From a checkpoint of a small mixture-of-experts model trained on Wikipedia: 8 picks a token, a variant of Muon for the experts.
Below are experts of layer 2 (counted from 0) of a mixture-of-experts language model. Rows are named up (a neuron's input weights, with its number) and show model dimensions 0-191. Each number is 128 + 32 x the weight over its row's rms, rounded and kept within 0 to 255. Numbers have three digits each.
Before each expert's rows: "gets" lists some tokens that make up at least twice as much of what it gets as of all text. This comes from a sample of Wikipedia text that the model never trained on. Tokens count by the router's weight.

# expert 38
gets: ".", ":", ",", "),", ").", "As"
up0:172096069105071152130179161155072098110148163062096196117079150113164163131148107092139141180166143100112090140130116135180058100144142121125100106139104124116084146093132185084144131183100115162130137106134148097106143113121169121096096136065118090122136056105158117087153108120140184095108147139152100126141063152125131066097129089145175132110139087130139147130137151134152168140156141149081157136097102115096144135101118104185062080190117171084118112144103136137132155138119180142088119087125153081113079162072119078090133128159138110182183140177179159145168142168110094224
up1:193105170155055085172115138137022076111156185112163109142099108134146188158109116050145154138166124129181135169132121092161100105145128114144134150131123121118134186075157188142112140118102090078138179151156119103107139087114141156084166130124136141127117092117125082089094125099183123114112139156113179167104132144133157089171127064104121117130153162117190139086136095062157128125170157229137149129109152171095159129120105129119104110100114093116128138157151090112159106012115130117128113149083122124152145163122122150111143162073125084157103108115131080080121139133085078185
up2:198062142142077078066106157166093062087176210140140108156111194121159173161073107139127180114116093148147095125122104104110112085147155130176142186110098136122116186124136161101124127126130162146180148147132158134114122109168142169158089087103102184113112080136142125173114163111177178066141134112169116100129082149153138130122187116140116087149132112128141165115173173119153191158089154102117113111129173160087143137145135157088146123145077169091164052162178077209103120124095141131086123130144112072181146166147115157138145163117065125152139122102143137128098176149153113152
up3:184106116179094085119148109155094069101196212112109105168124126125136151144135127102147117161083111080097114174157128186147135074167158124166131106085102106144170135102114172121138129094113138108183106147156127159105130109144131134092146108106193071145142112107130057076108102082114128106060122128127118146113091086164178103196177118138049082130105089095175144126071056114184122183104144162093148140131137183123199144138112171144087107167139149130140127101105096154105173128111125125065102121180170110133122088114127163110073086145117121141116065092131138106085144110101109171
up4:213127176179000108093143121160024082074110255154135113128124151099146128137125119107108176086136112127116096192175137161156131049123132135181102064112128142155147142100117150178147157134124118129086131133148144117127109140119101194105129111105158123116159110140163105061146109103223097110133175106095115113088098151101131140164137118126129119094115113102173118077110088122159127112107117178115153103132154126064115155105123143114090121156176134133132150125096123117122135097164122121059099095126138152185127126102142120130119147107137113126149135114133097154128151114110087176
up5:210068162199088102057126138137061122101157151130129181133087162106157148139189139141169190099137201126130093165169096158152150047135095133143120135070160078126122169105138200126116175102155115138125126128120175121128109086094142135114173124092159085106098073117095143151152111127180119019121053166127137160066079113130160159126130089141112109132147147100171138108169065138155151142069153163101146134129119117123165150117069154107104138145111104119145128121108080090102119176152116113138088147093119131108113154082086081083125185109117130137098125102094134113101135151126119135
up6:215122148102112115133133096147081099125115177124095124171108128097154188139133097097181172172122180089100085174096066168148096109146105064133123126112120131138151169008107203148149122137133123147142136109118083118118162123125184182088134132147190159106134120091125122144110128111146172083111159124119133166086107160113122112073178080123077094031146118136107161103083135114156138152126150168108132126125151181076121109106183122157132076144091134127134143086128072126123106162106119136136099153130131178139113128105102107166122096056129103131126083148180081101138187181083133176
up7:176104160143088132045134087174132118118157213078099150112128180088108153154149158105135164107114127092163122158103092190129121054116126091153137101101161097148152132122065120123153142134144135135125132113141162114116134092143078132103191126147092147061140123099139094118132132095118227174114154183134141134127114141146131090117185119117095143106126095134113109080158122153141199142080163102081117149131159137110100189132142108123103112148131125142072179169105079071110143140151125102095101120104144109197169147142162175077131244131136107207161145139109100136121142130076118071
up8:134090187162062102139110132113162053118148169092130173168141109097131149108179127080152123092116139139109131115102122156112149080128126075138150103117093111097150098147099169139192129114116133136092139124162161093084171109126106175025178159077126151127102105132078113085160118085154118101157125087171159160127070156154090124109146087121118098131076138119129118090138104127154160145138159141112153169190101155131169156191163116132097100184098088143068115031130110176133074160149092163089130142142115043129120124121084098087133152106133117163145120168130107089101179115188102181
up9:220102173140071126133094152164042147098117152142138133079195171109143204081121143146090170117127152049157106117103106153131119116165154143092135123123126111146144144060107176113099155120132089137145112134133192146146094141145172180090177111075094169099122078096165080081143153131151143086071127120177078112097101167137078093147081136070127154157106108111145124136174102119159165121078110174119138063132110114115164126159137144122114095177136151192100091144113109138155115090125134067108082130087114130097103130121121106060132164151120120089116158117119125095071198161103126155

# expert 42
gets: ",", ".", " and", "}", " with", "1"
up0:143129146174103132195125152104094064147190160147095142143170147121141144164153089138090130102114139144102123120076169149171087148116101122166155135122142054126174152054104145111170163145162111147098140146107062074131154134184167148155057152149147127163105164098117144128132153149119183166126126090122135128127096020134125192105125162144140150116139076113118165133123089146088161148097104196172153129170095165133137149066147181141111148080123106136076086156100175116128066110106127145125153122091199076175200149136123118114130105158157152147102122035144161141124114107111117118
up1:129096130174130153124117156130086123106100185175098079041167146065127142115127141187122081119092101146122152149164109172188179140130083108211189104155101071111090144138128136069135138157129125144114122110110057102125068140155093172141116153121109114139093127089154079114109084098105152143098113073067151147185144137147127174162127137112133153145131084088078073124086115142099122105096101103089073100128127077120112111178193198117118116085178097096172105213105197155116087132109166113144133157125159126124151147146162113151124125146118095198140128141127147160117127119153115174
up2:203103098155088053214119170161106190115137109169203105109123107130097191151140081093121083169124168103109162100107113128183099125123114164172107074156102139173089083113095182130136125118188056151132107132116163145128122135143182173129173140116135066145099125097172115098084118127138142135114071148120107118056130175099143116106132123085100162116156110139121154163115139123122085183161148105103175154112127112126075140096123136088115119125141118133155090111156131177149088110146126112078082140107177088098142148176124101091106142141053190136133173075088056101149114129143161140
up3:185137163138084108095128094131101130079136147121122103137089164127136153140108119061149142158161157100183167114126140111084093179159142054122085102082138080088224111122170125192102155106082132122170084076176164105116142113158118138094143101128108111172149093081165106168148160131127077126129121119081108051109092094107114129143156159187101105185129127180102100115141113147144060149156126170074067124179118165095086134150108128100116090114086085155081116114110100086080125133199135172100102126099105138119085077107131119129155174116153099185088122153139136099143157107144189150
up4:170096117112065164161144144107097137130154172075080112184164150080181160087140119097098124151128122106151084122168114159178159078091123123163139175059160094117060128100078075135206148092085067128115059139099173122123115127118142122119136184114133152115138074167137095103147146128147150072116105046138120153081141146183094129127076126139148083082104076088161098090131106131169141142124140152122104105137121211132168125085162132175143120137060077125149132143130110187187097143092099091194157118088112116102173147159123103141138156151145107160120133119103103141091141105106092138
up5:186103089121084164117128124117132154155156105081204128118073082168121135111181196125115117140089160164110108154122110150113120126117112098164124102111086098144174164123125120086119058057137167129085134182078097116135166136124113156138129123123169129159098110162132098126090178102132143101049116110183132126180145065178169090123125126084185138110111109137133158151129105108146153119119230137083157153125117150114200111186107151134114117111074076118116149166146212153151121148113138112128109142167145172097106154085164120084136174092122122137117083161189151197105116173137139190
up6:166106157163033106148216122131060140135112161137186108164142125123117134123099148189085098124097140145105136122064104080147136143125165158134109150127176092093158149141113116106160114132151114208128152109125123092136119123084125088108118121144113058166133106095134119079173094150133163140109124137068094106146138124042171074111148101168110159152096158128131152101126044127155135108183134180113094199160083152082105165134145063105084122120120165111199135169135099146136134133117058102119143132152117077168112126106137087106068120124145151160181115154129167143100151143126180062
up7:100102106113115105106128065157153170132143119093073168130121117158153080110148127156054141085166115161137091093119118098180166093114086116143122115081165078140078050212091114112163116087090161120098084081160157084135097126147129136124132157155120151124115110117127075117146135170173198137152154130146155141140087144140101121133175151078149128172126154088145119116083148139181105047192159114168077166095185149068099112141129159078135099116104108184124110067095131149145099072169097150160114124082118129168177157151112061118071153115178091149119133162169122147084136101130122128
up8:110113089124108156194170091120173102113139134115135143142111097151122162076125082116135231077115111103105095118146054166156045109091226107116128104113142146058124119142086111137158185169190152121125100111201161183195133097121157128127153149099098126093118106153162122062143121193106134154121095128116145149115125134105155080105120168114172036120154092141166141157183137131148100142132138118126145127136074111137115138118132135149125128127134135095068098156128126097149166093144139089075166121086039159101117150085106101136112142122149120112187159157174161115142147112139186109
up9:156137138096118090115123107107138169104132126080158107154137157091152124148121079150102117146115133171105110126136060157193106140077158110172151132205183199150156135108079165109172109143191120131147121176143091147140116100198103153151135082130157116129105135100148067066166092108070063134063140124154116151152156155087154085140182069121120111150131159147171142101191083206110148100141106151155177053126097147132104104136110126127117099175122095182143176129048165172140147110139146131085100185076126131108105072132119143116111132138084120138134106165152185137119111144126092171

# expert 32
gets: ".", ",", "),", ":", ").", "\","
up0:173109156099126159144093126146144139139119101149113120070135106126126101128119110150181128122115125095141100089094103082122144088142171073108074116153221145106181126174068128144100143139139091145116114147146140088110165148114147131200160135139106160116122153095110137101100169127123166113107186119144171153090140178113140153097148168059108080159101186122156110156137125121129120054131140139163215089098159162047122119101153146087113133168165148154136171156058098163121160072153111118147125124140094026171142097135120066185100142096185171093113118183134085145112130124080088162
up1:173155151073067164129157106137085128119115132161130082127147119156081145152088101096137107094128121181111106187121122136147096096083096099146175080134171197180134085104089077117119139144107171154116134160159140133079176142097117160149184139159093176161135102080131132120166168099136124134139182147144130154170100111114098147117132014080125090143098153133091156112139182149135124151137149097123114139182137145130153157156188182176076124148151136151109185069194125102123139182065067116143141136113150126127138181153100152184123098123154105100163059108065084143138086129138094155
up2:152108150128069119076124133133068114139119181116147155159089134107139066110110112067155204075150214140089128169219126158185109103112211131149143108073128120103134140118146106132178138104072088117089124156178109131170179140134135132079138121163123111135167078089124088124108121116118156058097142206116088132072143205093133165140108094129115073090149091124145112144135084106134095131094134141114123140102175131128167134097042134124141111105108116108129117111095120109104212133106151108083175110145133186145085164105136093118103118101146083127090072139116103115091161125124130145
up3:228072173197097126148111119135100078129109137098175152187142156114140224130141100122107130175113122097172129163090119171129119100142163143160145163125160136169129133089112129141141137101172094123082137153106139088135145125141167161162143098179131180164142090116130109141126206052145149094146101149157107103141141180145128135116121094089078160120152081111159105137139152133143143173147162098143140117088136102107172168129126158131107124183136082126105160157121131164161086143123140097127175113113144152029096162105100036148132045132143145100160103082160047126133086159158097144
up4:151108125149110166085151079162154125111073165125170090098159151115167145164158101148092207127127120133188115112066150140150131090146097115139079135081111133140167125208060180134139130123093090185129159129133183181095109130149162133124118131110137158110141124138112101122100165161193125132071135136150144152136053127153102094152150118091143083127125150118124151118158136109127075106135207184112102134144161178058097040147113169201099097108099140123043091092129132089108139112132153101085124155103160145099115108110071138110127149124173104161119123106128088175128070180170123184
up5:134113148135134132101183157116100159116113168064104152170065170174120180108121078156142121146117104128154050188098142111119157126124152060181137174060158157151136169139132117153129163069119160105120136160147135161135114073133147138203155117131133177156148127109145080109187128116175138050130126138113158113112143135112111123150190170149126063153149087104135129141132093120188079169087120098164115055147069141175121123081078136151172144080135143111164191155148138112090132087128130111087135120168177128105095166124092140144167058079122088151104139092150108146151143171143186162
up6:193102135163078108099202133159034077066099173104099136152149131143117173142097137124115211110132083112136098183155147167188176072086106130146144098096146142127118138093125107146084154096140174108139142138128153104182089075060165172131119120081116126121151123125123116140144119071138091095131112109134148089093057171178139122139148122156123066128046166110172111098126152099139173179055129098194133091125110119140103129120142127109154114165067095140130087116129123131105130103133143093114185138115126135101142143162068121119145106116106103118142060091084101108104118133119072186
up7:175067160159107166125111105113126126124090220119097141214079168094127156163123114166072175128060111096134091147134118181104129184149148076152109138126086158175124136108104132114073106104092118152127173125127134132136140130141067152098163080120097126137110072096114134122081116068189153098081135174161131165152099160136096088128124070148144143135153123158079146178145139116151141064108177141129102126121145108095120158152188101167092075121077133184139145124114108156157105207163116091124135145080150073121127111160091132098159121062089153195147183179108105115105133123112112156
up8:183099134117132113090084166087102114135114172053129163090105090076145101097174112164124140130093085147076165205145101115166112131138169152115109107121091121136122131063121125113121113140255072113136110083216120111102085071156168159101159103126138163120098090162168137090185148155140142099128168147134133123141131085109083134086105107109113157122106101114157102145123114090125113141115165159119165119130166062116110081167170152116100114128167150090092158123099060110150127142130122165138146130097200095176069125141124050100127179141145112155127118158154113145163091139057108109
up9:148142140147069144104180149119135112130139170092085085157099159109153125173126089143104133142136169141184146133157108158110117088112172167139166098118134134133091216042138116153128082115138126153197179108147115169103090124101133168141148081145107107068107064103142152120142137115148076081148141144150134162135103172147123159132190130159120154102119100120115168112100081137108139131058127156148169146156129137138150092177193135165126179236164100115093200196143122122127147122105151147093166148083134161161111138193125097100133151106080174147152132111107068125103120184171175080